From a checkpoint of a small mixture-of-experts model trained on Wikipedia.
Experts: 1 pick a token, a softmax router.
Training: a variant of Adam for the experts, 332M tokens.
Below are experts of layer 4 (counted from 0) of a mixture-of-experts language model. Rows are named gate (a neuron's input weights, with its number), up (a neuron's input weights, with its number), down (a neuron's output weights, with its number) and show model dimensions 392-447. Each number is 500 + 50 x the weight over its row's rms, rounded and kept within 0 to 999. Numbers have three digits each.
Before each expert's rows: "mostly gets" lists some tokens that are sent to it at least half of the time; "gets" lists some tokens that make up at least twice as much of what it gets as of all text. This comes from a sample of Wikipedia text that the model never trained on. Tokens count by the router's weight.

# expert 3
mostly gets: " his", " won", " her", " him", " song", " wrote"
gets: " the", " in", " a", " his", " was", " to"
gate0:494453498464528455453554499474494552475447427535486432428550529607464469392616483469499554528510590531517493443512462525484453543456510443493525479500447458552409411493
up0:559516595437510490543421519451460523408439505544456417486571497466533563547485447473507485570460455455513479438484579492538593493518460484458498588394596468467544501581
down0:554589501551376491422448537483334480556486505515534532504542437476487525606402535580540497476523446486441532486500456455422577538487416563506479551468457585526522434563
gate1:419482486551569528507489564540434550520578448460460508515474538518490527494508527520539524473552530531550507469512513509450415440587509470482637550492459564482501594418
up1:447559494530438523400467580528499539441547589446478527477423573435573472591590547477428465535493451496500559568492505511526526504424599483546503489491456424487445541564
down1:525513500580572456476487509528508499554408487489604494477523458427526605535407500473565573506514379435583506549487447468546498436467488520538490501494457437503451415519
gate2:517534558519561497518440456559493512514464445375366472528481429448518407489525517426523490518469621531541477526535530380497531472391496557498556481495472486527538508538
up2:523511504420558458452439424548523511539506505449422533451553479517560501535529477491607563449533595625482432554527595486535498452470466486592633525484401433465623473493
down2:511512447524610443502475518546555462540550565418520409495527500536534543517574486484443494467491540464620565542510468475444452495449512437510402557423530524411541476512
gate3:449415461524486531385512631613456399449477563501463566449459365489437488424479506560591486425520457432502475550485483454503470406435488572540570500471542483499527511428
up3:484549504529449551501451526552433474529419468491471594404510496532462497512461481537597410459438575454526564549524493403471486532434529526543587514446551429527486504536
down3:496467431431483593478452430540443518449453446484568483527468446449520600511449510462473459441527475421561472454554539518529575511457530488516462509584529493472560572573
gate4:531520591411462515514550503472470469548497588474451553524435561491445529494464471516449482461462489556556406501491493562574536470496585500475513514496473452469499480378
up4:518450618459487478503393402437461553476525434528498548547507590442516571532462499503481458491426482493531434413554565414475587513512482550467504481530468436532601580568
down4:566490464543493509526451439376444533401539493543470494492562505514582489499496483519486449554546480590482504566507564550486423577484480539377482596500560510481401421490
gate5:501522462568586570489499519497429583508478489457457546592497577512475532403508609511512529550438540550492430548483482483550620442474419499532577519424541489418565470493
up5:500463474440440494490528542394508462528494458466514487604458528472484388521475506489436513556469419505532584536571511438375520522482551497433437572625536526587483502590
down5:525460521458434499498565432413470535519437610431484490525491452562423570489551648514416497569496586539426535566493545560540490486566468487455496457487531514483551486522
gate6:398512440529625555461462532530479512478497448426369568447473487482459570551554557508521508411472551512540389471432491473447523466464539484507569493537523561591533462481
up6:410534571492542551429382468443453529561601498452384526442548479553513521561504475514490509512458392563511534454547571478477547409484553467495604459545465536448453550542
down6:578526455584464476568474481528529481553484442569441537473503518476478560482511576567489487443543480517516436442475571558487434497521545506504586470565529511470458516448
gate7:519398506597534468538503478548566429503520448436500579471455501470523504546557569488494568445454541500542541535518553466542414537521459430493532505464548522540513491466
up7:475514512489425492439442440478462528495536455602574504503485493532508469454450489559469461521519562495489473451516428442544565451519552547390455532493532428519488476505
down7:473467440463444534406418525513480533545464456543531562499456402604456506478526453563472423519528593544558438468483468454592580471445419517469455411590539523603465510458
gate8:478531601491480458480556489526521474591436423484552529497454471521468478437500535494441527537510560462535428505517477484443513511527489516538482508439475453467521527536
up8:402455391554531436486516453523491511506509563480523508530534503501589571484505461458481362576538460507462484523489472472496524593445469450520454477498490547453526439380
down8:475578615454490397510479502482542526402534532504568575430512499464480444489561495489544579450470606523527467438453556477461582481426597554509451528477451572497491524477
gate9:479549421624590533410491437507507562493535483503527481520492594554482499483654558487513556413473545465512457506448462403591542541421472490532439438488535496460571484476
up9:404502592406440566482437466498523513457541454487457520484558519431556456529506476512396552580450415446514549576473553501581486514513550460549480474541580497513482476588
down9:472436524529462443653499522442477498445486505427399504539518675481435553465517553528512504495499545493519554578532540492522527497588475581501432471464488474569510463510
gate10:501521480495483466411499497442524442525483529459511361602497532504485434450365446475485650515513439548585418528433533508554558519454535472507541514449539463551517408441
up10:556472483443523502481550522458429443515483498467501430544451414451399541451493476442532545513558444449551506615509438460568542512504431516533519542550582424450502394406
down10:454515533446484494601508477498486579496521476438457604441500481462579507609613559540487446539444605444502510427541531550453505481564422489413460495483486552457529541473
gate11:442463424453558532574486539490476558464527498465539493523467535493498474565481461405521490439501514538472497496537444512430517502449443514584448491433615465470507423486
up11:482465536548452505510443502478564449527511524507492528493455538509562512423511522523471439508527572493509435510529471556525579480569541415510492424371493459493401461426
down11:466500413533554553543493467470491519565555550382421550568407501501524478515495513474481412493505541477438486514494513429419470577560514553487477506349531452459492395536
gate12:547513537527562436429515501545495504485525460526473452564489589486522471425444520449485503628534529511557476548555575443484450572460433427457429502420507497460452470473
up12:577478531396517471513497486514527455383453504530519493530530506551544507493533477529464468523626389491520370416456454552607482512546451497471447483492485513541546463426
down12:566597584545496488575415466492523480429551595520657587450506536445506492455439419572476466468427483564578498505569449505527437489450434545520502486520528535559482423473
gate13:476510483501516474507551436514425463486548510488510453482484503557488474563462526476401533501587432527457431447552501482510455559499452537470451442416451521447553457556
up13:470496431415607490421483508430513553507462428595446477409476535588554512478464431540490490492519473488436460548467517473437463476486504498497488427591447508569510512418
down13:533481537483514513568551548528456444518538427472477467437375579542462464520495539457580426449548516483530432419447533519528482493487475445472579441581501442498483574511
gate14:508504531526521546491525460493493482565505537537516434551490463489444582438478486570460473511485540420389501461504549520467576464501433511451408581448464487457554451498
up14:536466511549515557535477409534500529467538463527542548508521545481511482447456567600540577429510556571410500479433541370437448504499499432526479473383489459564589520503
down14:520554555567581449539433500560509507508354480548495526504562512528567511501551466524482595523554492564519510533459446426523515489572471506496469511385506489514541553555
gate15:586514559507517497561476489508522431587521546585457534589557447455488458409409542548594525521562432542475519481534421567448515439513411521601450494508553477518458542469
up15:491487507407515548435556537447516500529491494535512489563478534603521557450562528424525397572536552592563503576516550526594588501573478480531524494441551485399440489438
down15:466482523524502523597536521513437597507568559486528525506497517551633567531508545543394450449571468476566462422536507518477659547425461498547430580506541505483524549500
gate16:481444530513489560472515449554386523587470412494490500499434514472511516483505560514521490468481533382452553558539528480436467521534532442508567427503477434491420491565
up16:480427459491449452556544515532516508549475472481480422548498509464544551497491582472554507498524500405419507465580394532450555502542477507495499474485531504522475518547
down16:431444474437456529570491486510530511503379526462540464494410538479393564484538476484609509498423559429514543489518465522513493525491520568564460508535476538459494503464
gate17:400449465561453436473551543540455462428488485557493494521403527442494476495576663605532492565512505449474415499512344472475397541615569514366532511569469523514482506478
up17:475458414436470448516492482484518512499468504525534457542452605537426520519595525559420534512612488485511491542554422530546490540574463553524578475607446522490446512462
down17:518532504478535420505468328470394459446463527496553446477570570565495569531538432533444504425559401512535522457529382534556520466572499548571486452536465545523548593474
gate18:524459522378500427486503554530480483378551482476441537484487430469509497451539476508541529418491550298437429549461489490480508517430505539464470496586502610509491469497
up18:474515541588517483465497522467572496507464459497441472541605467422500499523581469547407492485464544516493435408463545470513562492462508478455520355493555500447540539505
down18:511544492559513482623538466519481550529488561555722488546503549555513492530481464520478462457539531486572541553549540437558591495517530514527507440418459524472503463469
gate19:502548555491469515442632510582470400407562465540431496503435485519459492459560529422472496489476542492528474459542539435512475491502527508498421450493450454467486507540
up19:469468467451520430478492524457464506682466515545507484613526559469522462558443519454570482597520548493507461534555447401526472496554477542426491551503534502564499467493
down19:508528480498552476450529547546552399480532484539475473518536450459478442436388497439524466513611564568477397505482380477458445559421431523451501533450521472469505521449
gate20:468521454570483573476466574487522405395461456491550535538440507567460457492384498461512557452625513425582438561526391562499460480499574521529533445609527479538383439468
up20:523515466492508503493505541559522563526561491492488459489528510487504586490462569569522461438442538431526532448636358493474528552474575551529467496400609499604502476503
down20:523427431487407469451589564602417480538518447458414429445489430520462517468562584511560462571441526375473436509488486561552541425466451478453506542412473469587509511500
gate21:593551463537518471545523498462536491543497538488390436440466524600528467432509508457539430540536544482450514624450453444444463508485490521541466468458518520605424506526
up21:543534559411481499480543537453562479550537536505537535560471547508516471514459534402553537535486478506505482524478501543519529502487516443438529451518505441477538492548
down21:549524465492501469486446518405617551588507492509586492479478486518503477478458480576444512543526465551576511471551411529561478453552481503492497526533422497557486607583
gate22:549533478454618505533493477458509517404509463539519545474511425550562498551464459597563500497455497514479469461462510471511580507542537599540493471527469511520538500422
up22:569501512595317499527514546544511458515519462492497492477465498434582529479452404515501486556424585494569507521589485492441386541476542501469498597460482557471497513519
down22:443506449544535577515496501510481547515513550362404477483467549473481562551592561395505521504578451558417499601505497562468549447549459495478566535556450561433486504470
gate23:488542513484580497455557534555517520447555489484454535515454517541498522440441444493414536480457441534543475481535449414503431511513462544538497479521518443536373518443
up23:487463408492490623500402491499472533475507451438502523567494481479526484536483600492461498616457541401517579499496442511601464542537400490437463544523531440535541417420
down23:443514552449463610496619557505458498420512503486389516537499482453518499474389484503506557490478526488488462419474552417468511561415557502465425519472453494562439503562
gate24:508632495566475520609516552464507523478439491467498450546514491609455470457468494440488591483436474551423473550588519512458479444529533543606540399516536423447518544474
up24:470544581514512596526456469423533486392392480409514481545441582570486401425510503480513535457519468489478518588553460448438479524502486547513513519426586454549489483542
down24:510517524511448459449530526506543562523448559456564478456512481523501507482464473499443517493561550449509525519560524466517471483505477468503531477466455543535562464431
gate25:514408492475408517545518454519378528493566458472551608504441524430511380621514539432497530521532436551465550528530460425560535467551467512402524583473452562450415476600
up25:480491629486471460532510433582460534529525473565553573514536483471556554530459559440463533505499572452494557533454533387431515552413472530493476489496489554506477506561
down25:493549597451490551564468553502377549501523538475553469525583569378501477535518493497423499488516457437597555437509541526529569567530464574469536483484500508553508559527
gate26:525516508480545608490446544527501536433484511497606532550507487533449516461495523485444541468605555493515469565460454522475431469529529442522518422480536470500467563424
up26:506495501514491498457530589519488541543517455466481516473519479513529579408490480516434537533573509453566523559562458466521322561474517453346492460600540513471590516531
down26:441505497521525482517435516548471581440516480481558479508525483520523507451559476507505609537498476521451527565420456493456455536638528540507566406512499431425541542419
gate27:490489538443445473434489451472527608494490453449472541424491592587445511505536532506542479372474589473464513612517530473499523465458526430438558522530446532484489574517
up27:495550507453509488468469436466433448540428594452494459503523472572506503505496500432474501580502505502556502559601480544439499420527569494521548559457513548479488477541
down27:534501540557541474511588451515466542419559542497568476505475440504524471494456549518592586581489434491485397503472417502514468538496452578559432511513448508494588381389
gate28:550465441465622590495403519449489526463493521500427412536484568537507429439492471426435552485487457467489409463494563427546511510453499563530497514488550462484500463490
up28:538489539573529511527521559435485511545514523623418541383480541456553547496531467458544567416460639504498499568503597489441493494485515489533557479611491555424486488570
down28:463525450512509552485504574545491490442523564529461505457505507501532514577505453454492573529481545463516459462417528501388510534497466542486397446498490485399462487481
gate29:494498521453421543425483480535526385435496561500551462427463404469468524507534551470433536343410494501526561565448560476585508537535541560436499588398492530544492480482
up29:461532573521383451518477514463504496521478474478557549536506482492469558512501544448482494514524525475501510586454457466534570509655558537414489610446460525512467506614
down29:499490566523580481422469562510498613478445578572403437488511619503505427404462548436552511513505530544536543536519555526504489470459526548488534511476535569507457438522
gate30:601419442473600495509502514465572507485536559443615409496479549530413346447546521469540555538542484489464519533464475589484623435511507498496522491431544384435447486457
up30:485517491486611454536482453438541437440487488534581415518459460505542454421451482471466532487534487503451544529466570598486501556509490480478533496563524458526545523554
down30:470524474493533452501511499439534570472532522445412508477495431498540532469517487515516461481432531502482515484491559460396522550511510581446518524426495605571507446439
gate31:560478529444510463539549514501437407549462513527589352592359426415514506420501564569505559539420532543542426550378524368466526455442480524482534472431532468500463494478
up31:618481451449461459580565429474531439465402572506432368582510459452534487496523487585540484451504547575497574504452506488484479475524539537524506493499437418504517521588
down31:446478421499623490450441419475556544513546512494408549478537438517446525495525503544506514515483461470405529548521505436535561393474584554533498470527476505439512458528
gate32:505490449491484505497535579466593434484424545480576488461531515544539497425476484456505502400468454474472502463562551574470407577485458557633471514473523397416578379472
up32:592452459398535560507466428521463574449526467516496519540539481482478505545484411462505522541547516452479518591465494540486565400443475429494477443478515549507406502465
down32:498393512405529547528480503533521526627473528556557469450524538502572461586533509483509533550501529471524437492536452633527556402589470519580441435459522548479573471437
gate33:477489509455536493511568575453543484530509526437502426500410526468448516499436473437496533552421443523543476475417602509486550449486461512663547516505479442499508430595
up33:571439580425513582425507500604564552523506501452521570543551483600582469560468458570507533619572564548472459551466482443477458420594553550472554625507440533526433494475
down33:475473531528480515535464492452412534594514469472425468582456571439482495456469534444424586465436530575449502429436490509462491479456551533469578432511576488445491513498
gate34:562539517492428468512428522505489403540523518487548488418437451455403445504532529424585490443613441571537510525396471483503497433501469474512490567505424417494491548587
up34:474498523463462545446442520503510589455538518495599514510547430518569373503448431537509552554533542480482593533574445394575517560459489551470507550439488519474522495421
down34:486520589465375469550490571553513536500585468477426466442510575599539453473427528573477611541473448505497421430405544569522530471584519492461519503452415537477512558580
gate35:488476477512465482552549545586450473482438490531492572527415450502459517430455479477546517584511465554527490524467501500521493488482525567464606552512520526522467481520
up35:485544523514441499455510547535470455478533499536550465539483551489467487482547601503475447428514551551498473551439525541565528590478469540463436605513488453487555516542
down35:451498495507468493534555549555441422547545404460487488543429490460492422503473545494506519439570546493558412532539479504596512543422472455563500523487523639532537510553